From a checkpoint of a small mixture-of-experts model trained on Wikipedia: 13 layers, 128 clamped SwiGLU neurons an expert.
Below are experts of layer 10 (counted from 0) of a mixture-of-experts language model. Rows are named router (the router's row for the expert), gate (a neuron's input weights, with its number), up (a neuron's input weights, with its number), down (a neuron's output weights, with its number) and show model dimensions 384-511. Each number is 128 + 24 x the weight over its row's rms, rounded and kept within 0 to 255.
Before each expert's rows: a language model's description of what the expert responds to. This comes from a sample of Wikipedia text that the model never trained on.

# expert 10
Table cell starts. Table pipes and the first token of a table cell, in episode lists, score tables and sports results, such as Set, Title, Win.
router [115 179 155 141 116 151  85 164 121 142 156 140 131 138 149 169 178 138 113 147 151 100 124  87 176 155 144 149 122 137 120  80 213 170 111  95  94  80 109 131 133 112 157 155 132 106 133  70 149 179 108 146 159 117 137 121 130 120 104 112 127 130 155  98 126 129 123  99 154 108 197 151 128 172 131 103 139 136 161 118 134  98 118 141 119 129 126 124 136 140 170  90 125 173  91 121 113 116 139 148 103 140 151 133 147 123  87 114 124 172 117 137 118 162 101 179 134 118 109 163 103 112 182 125 145 147 126 116]
gate0 [117 122  97 149 136 182 129 130 111 126 113 117 118 109 116 104 115 154 174 122 101 147 145 103 120 117 149 105  80 147 133 131 126 106 124 129 137 145 127 129 157 109 108 108 135 155 130  93 135 110 129 173 145 142 135 145 128 104 122 128 119 126 149 134 141 161 169 117 156 141 150 125 124 130 115 133 108 138 157 168 127 139 144 121 162 158  93 105 130 111 139 138 114  98 124 124 120 182 161 134 128 142 159 124 152 110 104  89 141  99 177 129  98 138 129 121 134  85 145 108 127 152 129 157 127 125 124 134]
up0 [ 99 144 109 131 110  95 117 140 109  96 138  91 123 113 104 159 161 102 164 122 127 108 113 122 102 126 141 143 136 109 132 141 159 107 119 163 135 136 139 146 126 142 117 148 173  96 147 119 111 132 171 126 120 149 116 116 141 167 154  93 113 145 147 101 138 140 138 139 183 103 139 159  67 111 131 118 106 112 145 132 159 114 175 163 168 108 163 133 157  86 146 126 117 110 143 148 114 126 119 162 129 141  76 157  95 121 175 141 167 118 120  96 123  95 140 161  98 124 136 148 116 117 141 168 109 166 124 113]
down0 [129 130 111 136 121 181 101 145 140 112 144 147 186 147 123 118  76 170 109 152 148 139 186 123 119 145 136 136 131  67 134 159 168 133  92 143 124 102 105 102 162 147 143 145  88 137 104 111 165 110 152 138 131 101 127 110 124 135 119 124 118 111 127 105 146 194 133 140 131 168 137 145 149 167 126 138 172 115 131  65 148 143  98 101 119 120  76 128 148 136 158 123 148 132 135 140 163 126 120 106  98 153 115 191 131 112 118 107  97  90 143 161 180  96 160 120 137 140 114 127 149 129 136 154 126 167 131 119]

# expert 9
Place-name parts. First words of geographic and institutional names, especially New, North, South, West, York, City, University, in sports teams, cities, schools.
router [114 120  99 134 150 148  95 195 123 117 128  77 132 125 122 130 129 152 106 107 133 129 146  92 175 122  89 118 105 174  87 120 191 130 138 185 103 104 140 157 111 112 106 136 120 111 111  85 127 148 137 103 139 111 108 119 143 144 102 158 131  86 104 176 140 144 132 141 106 106 149 132 111 122 166 123 173 134  82 145 168 107  85 142 121 118 146  86 148 150 154 124 121 146  79 107 138 110 146 141 129 168 119 147 118 137 170 137 136 136 141 144 108 114 140 139 183 117 150 114 122 168 116 133 146 128 120  96]
gate0 [134  94  54  90 119 134 137 161 188 138 126 120 147 156  93 118 112 141 116  99 128 106 146 129 115 139 110 157 141 152 134 108 103 118 132 162 120  90 154 130 117  87 142 116 133 110 139 156  81 148 149 101 166 135 116 147 121 162 142 110 132  88 102 160 149 128 125 145 101 102 106 119 149 133 140 117 142 122 107 147 135 162 138 142 109 114 130 112 120 106 144 129 186 158  98 119 117 115 111  74 121 126 105  85 127 111  85 144 172 165 119 148 131 137  90 105 141 112 151 104 108 100 156 150  84 119  95 114]
up0 [113 133 157 147 126 138 111 138 143 124  88 132 121 134  83 127 107 159  98 169 147 147 172 110 148 151 147 118 114 123 153 170 121 117 119 121 117 104 163 120 113 131 115 124 144 147 115 114 121 117 148 100  85  85 141  92 117 184 128 100 139 139 118 105 129 142  67 165  71 136 145 116 113 157 121 130 120 148 119 133 135 144 154 145  91 136 147 133 141 125 161 161  94 139 109  91 120 141 104 146 135 126 131 109 161 144 137 117 153 129 118 102 125 153 166 106 147  77 128 172 116 177 167 168 110 115 122 126]
down0 [149 144 160 102 145 126 133 118 110 110 161 129 131  73 152 107 124 160 108 128 101 115 144 139 151 160 121 123  99  46 145 120  94 125 114  92 122 154 142 118 136 120 123 145 129 130 112  97 175 145 129 126 110 119 129 105 168 177 134  99 144 176 192 126  95 130 114 149 156 117 133  94 117 135 105 143 128 147 143 115 125 105 110 146 111 121 151 162 112 123 135 132 120 102  99  97  91  89 145 127 131 156 100 107  92 142 182  98 139 164 117 109 106 119 133  94 106 105 161 161 127 154 122 172 113 111 145  89]

# expert 18
Past participles, verb endings. Verb endings and past tense verbs after was/is/to, such as Argu-ed, described, known, signed, led, reported, plus following prepositions.
router [ 92 103 135 116 134 146 122 110 139 136 134  94 102  74 146 148 137 154  76 116 145  80 150 114 141 108 103 105 104 130  71 150 118 114 108 147 112 121 130 131 134 102 133 129 117  99 160  97 143 123 141 156 132 105 106  98 119 116 130 199 116 102 121 156 138 120 140 109 112 117 161 121 152 122 112  95 153 119  81  97 119 128  92 115 121 140 127 161 136 122 132 139 176 117 140 126 132 115 105 155 119 150 149 134 151 139 130 117 169 139  71 118 124  93 134 126 116 122 158 149 136 142 138 119 169 139 106  80]
gate0 [122 138 163 102 167 128 107 159 143  93 114 140  78 115 124 151 101 141 129 159 158 115 135 129 181 177  95 124 139 153 146  97 121 134  79 103 103  91 138 153 132 128 126 139  96 157 115 135 126  93 124 156 140 174 114 151 120 155 138 151  85 148 154 133 168 115 112 122 108  96 158 149 144 146  89 128 125  62 153 146  90 131 154 136 103 157 162 142 122 141 115 179 120 151 128 154 147 113  96 163 136 132  82  99 144 127 150 138 125  91 120 149 150  71 127 129  67 127 120 119 169 125 126 121 127 108 135  93]
up0 [103 134 120 100 121 135  80 136 122 114 152 126 167  88 132 119  88 143 118 125 145 143 112 142 121 103 133 119 112 147  97 154 144 125 181 132 117 122  94 131 182  97 167 121 137 158 124 135 122 134 148 106 111 126 151  84 115  74 118  92 150 122 164 113 130 114 134 147 132 158 140 166 113 116 146 159 136 115 138 108 139 149 152 132 125 172 102 125 140 131  79 137 148 124  92 138 159 145 114 116 145 163 116 173 114 162 154 138  72  98 110  77 144 128  92 144 141 142 162 110 138 151 146 132 151  98 132  94]
down0 [ 70 103 120 133 109 145 125  77 138  99 117 116 152 110  91 108 155 121 152 114  96 150 149  92 148 123 106  78 125 115 132 114 144 124  92 144 192 158  86  85  71 113 112  90 152 136 131 115 122 132 122 147 145 140 168 145 103  99  99 127 124 161  68 143 155 126 129 108 126 142 117 120 113 117 113 194 162 141 146 139 129 118  85  76 146  72 139 130 141 117 114  94 143 123 138 113 112 129 140  92 113 146 100  93 153 128 120 110 106 138 165 144 134 131  84 110 121 116 174 142 172 151 103 132 108  96 120 137]

# expert 8
Numbers in tables. Digits and years inside tables, vote counts, percentages and date ranges, often after pipes or commas, like 49,039, (1897), 1R.
router [105 134 109 127 139 117 113 152  77 161 143 126 127 119 150 166 102 181 111 120 117  58 139 120  97 122 129 135 155 195  93 104 152 109  74 146 147 119 134 166 108 109 112 142 128 123 133  68 125 122 134 154 151 123 100 136 174 117 127 146 122 107 117 128 126 110 151 102 101 104 118 113 126 122 110 114 122 127 159 101 135 138  77 122 156  95 149 138 116 156 148 115 145 104 123 116 127 106 137 116 115 170 147  57 120 106 132 119 171 136 127 138 143  89 141 147 145 111 129 142 119 153 150 154 135 106 158  90]
gate0 [124 141  81 127 100 125 145 112 127  95 100 129 127 129 111 140 127 166  92  87 105  85 122 103 131 145 150 107  95 106  80 121 154 159 148 126  93 139 106 106 151 154 158 125 114 115 118 125 129 179 146 143 146 125  98 168 136  96 126 165 127 148 117 154 134 138 162 114 137 139 118 116 142 101 112 143 130 137 152 121 129 186 141 113 147 107 103 179 176 131 157 122 120 119 138 117 105 155 142 113  82 147 140 120 148 161 132 158 144 100 127 130 103 130 158 188  94 102 107 114 160 138 177 179 126 149 151  80]
up0 [136 135 131 119 123 172 117  80 143 128 154 110 113 120 125 139 131  74 117  91 148 101 128  63 113 114 108  79 111 105 168 100 131 126  95 130 110 130 100 102 139 128 135 134 114 123 114  97 138 150 150 121 128  96 172 112 106  95  82 117  80 141 140 142 145 158 134 119  76 136 115 129 112  93 109 140 118 142 132 154 124 124 148 108 138 130 146 137 153 119 130 101 112 118  99 120 102 154 146 140 137 143 131 137 109 106 141 149 102 119  96 101 146 165 154 190 125 114 138 114 128 127 106 160 117 106  86 114]
down0 [113 143 165 160 125 141  82 105 164  96 122 135 135 128 125 153 136 131  98 114 125  93 137 148 115 131  91 132 136 118 121 133 129 127 145 109 138 141 147 110 180 143 119 135 131 124 104 120 177 137 154 106 141 145 139 103  99 125 170  97 145 122 116 148 119 115  96 145 131  89 152 164 127 126 158 125 109 108 128 156 120  91 129 137 131 139 172  75 113 131  97 102 160 117  95 115 123 102 140 129 132 145 123 120 125 163 114 122 102 122  64 147 148 107 132 150 155 126 121  86 134 131 154 108 165 150  94 167]

# expert 15
Table cell separators. Vertical bars between cells in statistics tables, semicolon-numbered lists (0;, 1;), coordinate slashes, and "aged"/"age" in census text.
router [141 111 124 110 142 108 112  91  89 153 112 109 108 126 112 160 121 153  92 137 141  97 180 136  98 153  92 114  88 136  84 102 151 112 121 131 105 123 130 141 104 123 125 147  99 126 142 108 114 102 144 147 146 151 103 149 153 149 164 153 149 126 107 182 123 117  76 120 130 120 110  99  71 138 117  82 176 111 129  88 112 130 101 125 123 141 120  79 116 153 157 130 144 145 131 109 146 114 113 133 108 147 128 129  98  92 154  81 144 166 129 152 165  83 154 131 143 130 144 125  92 101 122 148 143 151  94 126]
gate0 [157 101 140 143 102 123 121 162 149  81  92 113  98 126 109 114 116 122 141 135 103 193 155  94 124 164 132 126 112 116 113 157 125 131 119 138 167  72 139 103 113 130 149 146  84 122 139 117 127 139 110 110 128 121 133 175 150 138  89 126 150 121 103 107 106  90 107 111 174 130 140 149 151 175 113 103 144 159 126  81 129 129 142 134 111  98 157 138 180 140 101 164 156 143 200 140 126 152 102 110  97 140 179 168 150 130 121  84 127 184 133 131 146 104 113 116 111 132 121  68 125 152 107 142 136 129 132  79]
up0 [144 103  99 131  91 126 124 147 150 154 165 149 134 146 118 116 128 124 158  98 123 114 124 124 105 113 118 138 171 133 153 104 138 125  99 118 139 128 148 139 102  88 108  88 150 114  96 106 119 118 122 111 125 106 141 142 147 127 121 186 136 161 134 154 161 125 115 120  86 132 137  85 161 108 129 108 146 135 159 133 139 124 114 141 165 122 109 110 140  72 143 104 160 193 177 126 128  92 126 124 147 140 132 100 126 120 131 116 163 104 163 167 143 190 114 100 126 137  91 130 140 137 122 113 105 144 156  72]
down0 [140 105 118  85 128 127 132  89 117 135 148  99 126 164 130 149 172  86 120 112  89 139 135 160 115  99 154 128 117 125 123  64 134 112 157 126 126 125 150 114 111 147 140 119 130 117 169 143 127 145 131 122 106 155 102 162 122 142 154 137 108  98 116 171  94 126 128 137 145  77 140 169 143 134  94  99 104 150 103 149 119 113 100 132 133 145 159 123 174 149  96 131 114  86  85 135 136 163 138 114  99 161 113 116 144 121 135 158 152 165  93 126  93 138 144 165 103 142 124 133 147 142 145 107  99 118  89 187]

# expert 24
Organizations, infrastructure, acronyms. Capital-letter acronym pieces (FHWA, KG, ADM) and proper nouns for infrastructure and bodies: railway, station, Avenue, National, Foundation, Township.
router [109 115  86 102 110 149 118 178 122 156 123 125 109 125 119 134 130 155 125  90 113 101 155 104 155 140  97 139 118 173 121 112 128 126 105 143  94 137 176 183 127 120 108 147 113 107 140  74 127 131 106 170 154 144 126 118 163 119 124 167 135 135  95 128 116 121 123 106 132  89 119 117 158  78 147 115 136 113  84 109 191 135 106 134 155  78 142 136 159 140 106 116 112 159 128 101 138 114 125 156 114 145 131 134 117 120 104 107 135 153 122 147 123 107 158 128 133 106 171 153  78 129 131 151 111 162 150 126]
gate0 [129 171 130 149 171 130 111 168 141 137 152 124  82 122 102  99 123 112 160 100  90 120 111 100  96 149 167 129 106 158  97 122 141  91 106 158 124 162 175 146 117 107 111 133 129 109 144 116 118 105 113 166 118 108 153 139  74 104 151 113 179 139 112  84 115 115 132  65 113 126 145 149  92 116  54 135 114 149  95  93 171 155 164 148 114 104 149 160 141 127 143 147 140 118 117 128 114 137  94 179 110 116 127 143 128 127 136 123 124  99 145 106 103 124 143 125 108 158 153 152 145 138 177 115  93 138  93 161]
up0 [158 104 125 115 107 118 136 162 116 138 161  94 141 114 151 145 114 125 152  87 122 122 122 134 125 121 118 124 110 109  84 144 141 148  61  97 129 182 129 184 134 191 156 111 125  85 135  97 113 114 110 155 126 142  86 159 111 143 117 157 130 157  99 170 118 111 123 135 131  94 129 124 110 105 135 106 104  94 124 143  99 119 142 154 104 134 116 121  80 124 126 114 149 127 143 130 100 110  92 175 116 122 148 110 151 137 114 139 142 153 173 121 103 107 131  83 156 151 120 107 134  82  90  89 159 142 121 176]
down0 [116 100 118 150 153 134 126 165 112  74 105 162 115 151 119  90 124  57 160 117 156  82 119 100  96 168 124 131 163 115 171 155 127 125 128 121 116 121 133 117 109 131 152  79 127 168 130 102 113 101 143 150 184 141 134  78 155 122 170 168 109 150 146 129 154 122 139 109 130 119 145 109 125 113 114 165 114 151 115 138  77 163  82 131  92 101 127 122 154 136  99 114 140 150 136  98 142 119 124 106 121 153 104 131 115 137 141  90  95 145 110 146 187 103 131 158 114 119 151 163 144 112 124 116 117 142 114 139]

# expert 22
Sentence subjects. Subject nouns and pronouns right before a verb, such as he, they, it, and "the film", "the book", "the team", plus plural -s.
router [102 121 119  99 179 141 111 211 165 119 124  81 110 148 130 155 122 143 112 116 111 144 112 133 133 176  97 156 126 142 123 113 141 120  74 135 115 155 119 160 129 148 131 102 136 109 177  70 158 164 149 130 140 102 156 148 152 149 151 139 140 105 125 117 121  99 131  85 105 112 142 141 134 101 116 124 116  94 143 123 127  98 133 141 151 122 165 104 123 150 113 124 124 148 100 121 150 121 136 135 148 143 144 107 129 141 109 127 159 120 124 133 159 104 129 148 103 117 139 163 120 152 125 124 129 106 103 104]
gate0 [151 112 144  90 151 118 146 207 189 113 110 118 183 105 129 153 123 129 125 140 127 145 105 138 148 164  89 121 139 102 143 121 123 151 137 103 101  97 118 124 136 128 112  97 123 129 118 108 135 156 142 172 128 133 128 159 148 111 140 118 157 121 144 125 145 141 133 125 118 124 115 111 131 132 147 131 164 103 146 171 126 157 141  96 141 123 160 142  82 146 101 125 144 125 100 124 121 162 146 106 117 128 144 123 120  95 145 132 103 120 171 155 162 127  96 122 103 142 185  97 141 111 157 117 133 138 119 134]
up0 [110 130 114 109 154 108 174 151  98 130 141  82 132 124  96 163 116 130 150 113  96 118  91 139 139  91 157 143 182 127 117 150 147 131 124 153 106 121 190 153 125 138 161 140 116 112 117 128 150 124 153 155 117 134 131 120 100 139 126  94  77 148 128 153 158 162 137 162 125 201 101 178 171 159 145 135 141  80 154 125 122 129 136  93 116 162 164  94 177 102 143 106  98 172 143 147  93 147 152 114 160 132 157 149 113 145  69 125  92 121 162 109 111  80 127  96 118 140 136 133 149 130 157  89  88 134 131  77]
down0 [127 134  84 156 144 156 115 115 157 132  69  98  94  99 136  80 160 137 132 148 124 125 146 176 134 131 145 121 126 114 180 115  88 179 151 163 147 151 154 129 100 114 153 153 143 150 118 166 142 103  95 102 151  95 125 107 110 122 140 160 148 131 109 143 102 117  98  82 115 127 148 108 119 119 115 123 125  98 119 179 144 110  99 100 112 146 149 128 121 160 129 128 119 135 110 139 114 107 174 158 123 124 135 174 118 114 127 109  96 145 135 106  84 174 113 132 182 158 137 185 105 120 122 159 136 140 118 137]

# expert 14
Biography main verbs. Main verbs in sports and career biographies right after the subject, especially was, is, were, been, became, began, finishing.
router [ 78 114 151 102 148 179 106 210 125 107 150  93 117 144 110 145 103 141 149 116 145 130 160 109 152 133 129 109 140 155  96  92 149 135 105 159 128 128 118 141 106 123 142 156 128  81 107 109 124 115 142 125 153 115 119 121 125 142 135 161 107 115 102 129 132 105 145 149 121 152 151 118 138 116 142 123 100  51  82 102 168  96 109 151 160 141 144  98 111 137 126 129 106 166  90 132 145 150 135 112 116 165 116  99 138 124 131 111 155 139 127 137 154 109 156 134 127 113 144 138 127 139 107 114  94 128  82 150]
gate0 [153 138 140 179 134 150 117 147 150 113 153 143 119 133 126 113 158 141  93 139 136 166 147 140 111 142 125 118 140 143 166 142  91  84 118 135 151 101 119 160 124 123  97 133 108 129  99 123 139 100  87  95 129 110 138 116 130 143  89  96 149 131 115 169 118 173 143 168 139 154  87 134  99 120 150 132 143 150 159 140 113 161 118 112 160 123 148  84 105 145 112 144 119 122 109 122 104 112  74 126 128 149 135 133 154  94 114 164 134 108 134 141 160 129 103 141 112 134 137 145  70 108 136 130  60 164 118  98]
up0 [153  92 130 110 165 132 161 131 135 102 162 107  84 139 128 105 130 164 141  83 143 128  95 153 121 159 102 166 163 109 123 149 127 126 115 126  96 124 118 138 136 115 160 107  90 158 123 115 139 151  87 168 102 151 142  83 109 150 157 105 174  98 140 137 111 152 128 148 126 159 121 141 155 133 152 163 153 139 113 144  82 180 113 116  94 134  96  90 114 142 136 135 156 149 130 139 141 153 132 106 139 145 105 131  99 111 162 106 152 115 127 162 123 130 141  54 161 109 102 116 124 146 118 124 150 134 116 130]
down0 [154 154  76  83 111 139 150 155  95 101 130 139  98 102 160 138 109 170  88 152 154 136  99 141  94 115 134 133 135 132  73 125 107  92 156 160 126 159 113 139 154 151 126 127 109 158 139 151 161 102 135 103 133 113 129 142  71 123  66 174 126 112 117 142 144 136 101 138 128 142 139 120 114  87 146 131 164 144 121 154 151 156 112 145 140  68  82 169 132 109 120  85 151  95 156 134 132 109 113 100 136 122 152 134 116 120 105 134 110 148 129  81 114 187 138 131 136 140 141 110 101  74 127 144 108 147 101 155]

# expert 5
Prepositions after nouns. Prepositions after a noun or verb, chiefly of, also for, in, with, using, among, as in Register of, region of, Of all.
router [104 144 109 105  74 140 140 105 180 131 138 130 133 114 153 148 155 132 107  98 159 142 179 141 161 131 114 133 111 141  91  79 120 148 102 192  92 155 116 138 136 137 119 134  94  93 156 129 149 128 156 112  97 122 113 128 187  98 107 148  86 129 112 154 146 133 140 121 137 111 140 120 128 168 140  98 140 111 125  73 136 129 129 114 132 127 123 114 107 157 149 148 149 120 128 106 127  86 139 109  87 164 121 141  96 104 138 148 148 140 117 133 126 121 120 180 128 125 188 195 111 114 146 114 143 132 168 100]
gate0 [120 143  92 157 126 125 140 169 137 117 168  90 126  89 150 123 121 100 134 145 128 125 149 121 102 149 125  99 122 120 123 137 106 146 101 138 114 132 127 162 111  72 138 106 138 118 128 142 113 104 115  93  94 165  53  69 113 175 136 131 116  94 102 122 196 137  71 137 118 146 130 169 139 127  84 120 165 106 107 108 166 132 135 164 154 123 148 153 161 104 108 127 132  87 121 152 122 113  95 135 142 103 106  97  89 116 141 140 107 116 145 127 118 123 119 113  86 137 141 135 121 159 165 193 103 160 107 151]
up0 [123 135 161 124 109 171 103 153 179 106 128 127 123 146 124 121 111 132 159  90 186 164 133 125 114 130 154 134 138 109 123 116 105  97 158 111 113 119 155 147 138 125 134 180 110 125 118 107 114 162 132 131 101 111 160 115 159 121 106 148 151 139  93 133 166 121  94 109 161 152  96  96 149 145 137  99 149 191 124 124 133 121 139 101 120 132 126 118  76 133 145  84 130 148 151  96 140 137 139 127 127 157 128 142  88  98  95 141 111 108 142 119 111 122 106 150 126 108 101 123 101 151 140  74 155 123  96 101]
down0 [127 113 134  96 129 108 140 160 129 133  96 153  90 120 103 165 102 167 132 159 149 106 111 114 154 115 117 132  98 119  88 135 127 137 123 171 108 147  61 115 151 161 117 133 123  97 156 151 140  99 168 130 113  99 153 163 123 119 104 157 127 123 122 139 133 138 159 149 130  90 177 101 115 123 106 136  97 106 103 156 134 126 109 115 149 142 113 115 117 133 174 102 156  97 121  69 114 130 135 126  92 133 105 104 131 113 128 153  76  88 147 176 142 134 126 124 111 132 163 143  87  97 155 139 143 165 140 103]

# expert 1
Name-adjacent punctuation. Punctuation and separators before personal names, in tables, lists and headings, such as the pipe, the = in a title, the comma between goal scorers.
router [ 97  70 137 122 124 155 110  84 102 123 156 134 118  93 128 123 122 169 119 127 125 116 126 127 166  87 152 147 154 147 120 116  98 132 161 139 110 108 132 161 107 174 122 126 167  89 156  98 167 144 161 140 102 135 103 116 152 121 133 138 121  68 146  94  97 108 110 117  83 127 142 161 158 126 108 104 135 113 115 111 126 132 124 126 123 137 169 123 152 151 156 106 134 137 112  93 117  94 151 105 134 172 151 116 115 156 119 116 190 172 142 128 135  80 113 111 129  97 175 125 116 150 131  98 149 128 136 123]
gate0 [149 122  97 100 123 145 122 147 121 128 193 147 154 110 105 121 136 135 157 183 109  83 129  96  75 107 158 120 140 102 121  98 137 127 104  61 111 117 118 179 143 121 136 119 129 153 104 143 122 121 147 120  83 167 133 115 147 123 145 171 113 109 128 133 104 142  94 133 144 184 151 127 142 118  88 121 136 123  95 161 110 122 117 168 161 161 122 101  76 101 146 133 174 129  97 102 124 166 133 135  98 151 129  75 147 123  99 121 133  91 124  94 144 120 137 115 127 118 122 119 115 111  92 126 135 131  93 172]
up0 [125 123 126 112 129 146 146  80 175 104 153 169 128 112 114 162 100 116 129 157 118 108 141 148 108 166 140 140 153 172 105 155  89 118 142 158 107 125 112 154 157  71  97  99 146  95  96 144  97 144 119 132 162 114 117 148 143 113 126 110 120 131 129 120 160 119 117  85  96 121 146  83  95 122 148 118 129 122  90 116 164 120 103 122 170 107 131 128 124 110 126 143 152 122  78 137 112 166 115 114 120 145 108 139  91 140 164 106 101 146 143 128 133 134 170 145 127 148 139 165 112 156 148 119 119  84 140 100]
down0 [140 147 134 161 117 123 123 196 134 130 105 114 115 114  99  83 121 255 120 129 132 130 157 129 134  94 151 156 128  91 141 146 120  86 125 158 140 144  87 122 113  76 120 111 122 102 131 130 153 126 124 102  89 164 120 131 152 127 117 116  65 107 133 158 112 140 155 142 119 145 138 101  93 154 144 116 138 170 135 130 125 145 156  95 120  81 156  97 132 117 124 143 119 131 116 116 140 141 131 175 139  95 126 140  95  88 146 129 170 118 143 114 126 139 139  88 147 118 128 106 103 122 115 153 145 152 181  97]

# expert 31
Mid-word noun pieces. Mid-word pieces and common nouns in running prose, such as ju-gg-ling, delin-qu-ents, filter, repair, plus heading words like See, Total, History.
router [104 144  95 101 173 126 114 201 111 141  97 107  38 130 102 174 197 165  87 116 155 126 149 125 132 127 126 144 110 189 130  72 123 122 113 152 118  87  91 141  93 151 109 145 110 115 161 121 186 141 112 143 119  90 120  93 143 108 150 121 141 133 130 148 128 112 118  96 145 122 149 160 106 104 119 118 148 155 119 109 134 116 119 122 124 127 105 115 138 141 123 111 144 119 148 115 120 104  73  85 124 119 152 127 129  88 117 118 135 134 105 103 135 123 121 173 174 157 154 160 106 121 121  99 122 122 110  71]
gate0 [152 135  84 112 151 121 132 133 135 110 153 119 128 161 123  88 151 103 118 112 121 135 142 160 124 168 135 137 155 149  91 127 131 122  95  73 143 118 138  73 138 136 166 159 138  96 133 146 137 146 129 143  84 115 120 126 144 116 141 121 143 155 135 136 149  85 139 134 109 124 159 149 122 137 109 116 132 107 138 157 174  97 167 133 115 119 108 100 107 147 135 107 135 124 120 144  96 112 151 125 123 115  91  93 163 170  94 118 147 135 142 135 136 164 111 161 110 105 166 155  80 159 166 107 102 113 129 126]
up0 [165 164 133 112 154 144  85 189 154  81 144  85 173 162 120  99 111 112 137 116 100 151 111 128 124 143 150 130 146 131 112 124 177 123 122 130 103 136 116 129 126 126 151 151 102 131 131 154 123 139 130 125 138  98 115 103 125  94 106 147 160 154 167 110 115 152 109 104 167 149  88 133 114 128 141 145 149 107  91 170 100 116 152 104 144 134 124 103 129 167 158 147 173 124 140 126  92 166 122 135 143 127 149 135 105  79 110 138 155 115 130  81 170 133 131 151 123 161  80 155  98 117 155 119 137 111 110 129]
down0 [137 118 122 105 112 139 222 155 132  90  78 127 122 151  93 169  97 163 116 162 113 102 121  94 122 116 127 106 141 163 127 166 116 136 105 118 113 133 134 108 117 106  61 125 140 111 150 129 143 106 171 148  99 133 156 135 161 116 125 108 141 119 126 125 109 117 127 114 143 131 122 132 152 106 109 125 119 118 131  87 124 113 106 157 110 136 106  99 101 144  96 136 118 146 113  97  66 117 122 153 144 128 106 150 154 109 134  96 117 103 137 139 105 136 116  96 130 144 119 156 144 111 115 155  98 156 184 153]

# expert 0
Common nouns, word pieces. Everyday nouns and participles after articles or "was", like state, law, north, Party, built, plus mid-word pieces in names (A-cc-rington).
router [137 112 133 118 119 116 104 136 117 139 132  94 109 155 151 172 131 143 151 140 136  98 141  96 165 131 107 123 120 151 129 118 134 121 111 143 120  96  58 166  98 116 103 154 113 109 145  61 115 159 148 110 125 161  96 120 140 122 141 163 109 115 110 147 103 142 128  93 149 109 182 137 147 120 139  98 121 127 172  90 168 146 104 129  97 127 142 131 136 122 104 102 130 134 149  89 136  94 153 114 122 134 148 101 145 116 122 113 122 156 110 144  66 137 107 118 141 139 176 147 150 126 147 109 103 139  82  95]
gate0 [122  92 135 174 109 130 103 153 149 110 148 130  98 121 137 180 130 119 119 152 107 107 126 138 141 125 123 155 127 145 120 176  97 120 119 102 146 127 119 129 158 132 103 136 127 123 119  88 170 147 123 127 140 113 114 175 114 205 102 132 124 160 129 114 134 140 103 164 145 128 140 118 146 128 174 129 144  91  68 133  91 150 137  78 110 159 143 144 141 112 101 127 109 153 157  97  95 135 111 108 139  80 120 115 176 133 159  91 106 126 141 110 131  88 159 141 130 113 133 176 131 117 134 107 127 126  80 148]
up0 [137 180 125 133 114 169 117 127 144 107  78 177 167 168  97 158 116 128 147 125  96 121 117 153 102 161 152 174 120 104 151 115  91 160 129 163 127 102 136 145 105 111 144 114 105 143 134  93 166 110 130 144 100 147 121 152 120 110 107 106 132 137 168 156 138 164 126 157 133 136 117  84 110 124 104 169 123 128 128 139 174 100 114 122 104  99 107 125 124 100  80 143 175 119 176  63 115  97 107 160 127 125 136 107 133 167 118 101 106 142 132 121 123  98 122 158 135 136 138 121 108 150 181 157 146 147 114  99]
down0 [170 139 145 154 143 162 107 136 103 116 151 105 163 178 171 149 149  94 164 125 132 122 136 131 131 149 115 126 148 137 160 143 146 136 147 142 149 117 129 140 111 106  97 117 102 150 118 117 145 152 134 103  91 157 146 129 135 146 110  95 143 148 103 151 146 132 145 103 114 117 127 147 140 111 133 134 105 129 163 132  96 131 169 146 132 130 120 126  86 135  90 145 129 162 118 143 114 128 154 153 124  92 146 153 173 130 156 116 174 126  63 155 139  92 114 109 142 133  80 105 110 157 131 104 148 110 133 137]

# expert 7
Foreign name pieces. Word pieces inside foreign surnames and non-English words, especially Italian, Slavic and Spanish players in tennis draws, such as Bon-adio, Bab-ić, Tavern-a.
router [121 125 138 122 152 181 101 201  88 158 140  82 109 126  98 141 137 188 132 164 157 104 127 105 121 154 147 128 115 165 108  89 166 108 130 143  95 139 129 155 137 134 117 165 132 114 131  91 137 150 136 120 124 111 110  80 120 107 135 133 130  85  93 159 146 129 149 105  95 131 114  81 143 141 139 116 159 124 106 116 118  87 157  86 146 120 136 147 153 147 109 110 124 140 124 141 116 131 135 135 124 105 136 107 160 130 106 157 146 116 150 127 129 110 107 176 161 109 154 122 115 109 159 146 127 122  78 151]
gate0 [110 106 120 133 133 155 140 119 123 142 129  81 113  83 116 147 115 180 118 156 143  85 153  91 113 126 114  94 134 168  99  67 101 137 134 120 130 156 133 156 144 118 143 119 135 141 129 134 100 118 133 126 154 135 141 143 116 123 147 165 136 124 173 113 138 132  90  64 126 129  91 142 144 140 110 124 136 121 139 109  96 133 131 108  99 131 149 144 131 174 163 110 142 127 116  91  99 109  63 129  93 112 130 111 152 171 125 121 133  97 144 130 105 128 137 129 173  80 135 113 134 112 112 149  64  95 123 120]
up0 [113 151 136  98 169 156  89 150 128 111 114 117 185  79 131 141  79 114 132 100 116 106 130 159 157  93 146 127 118 112 156 106 133 142 146 154 114  91 137 162 155 161 141 129 155 136  66  82 105 107 173 123 169 174 114 134 125 105 147  96 133 141 122 110 140 131 169 142 128 114 129 109 150 154 156 120 139 123 122 115 116  83 124 133 122 151 135 121 126 109 135  88 148 106 139 109 161 108 112 120 138  86 110 160 130 136 132 140 102 122 123 135 146 115  94 119 128  64 118 142 125 137 136 145 155 105  90 133]
down0 [116 150 128 144 134 121 134 135 108 118 131 142 159 134 124 137 109 158 142 105 106 121 142 181 105 108  90 122 134 107 149 151 138 156 122 128 132 149 120  89 108 154 107 118 128 140 111 152 117 160 119 119 129 120 109 146 140 152 144 133 147 105 110 126 175 141  86 136 192 151 117 144 144 139 163 141 130 100 136 129 117 144 167 140 151 146 109 108 124 119 187 124 106 102 138 122 107 101 136 153 107 108 119  71  87 128 126 127 102 171 133 195 173 132 141  98 139 143 169 122 171 145 127 128 144 139 161 127]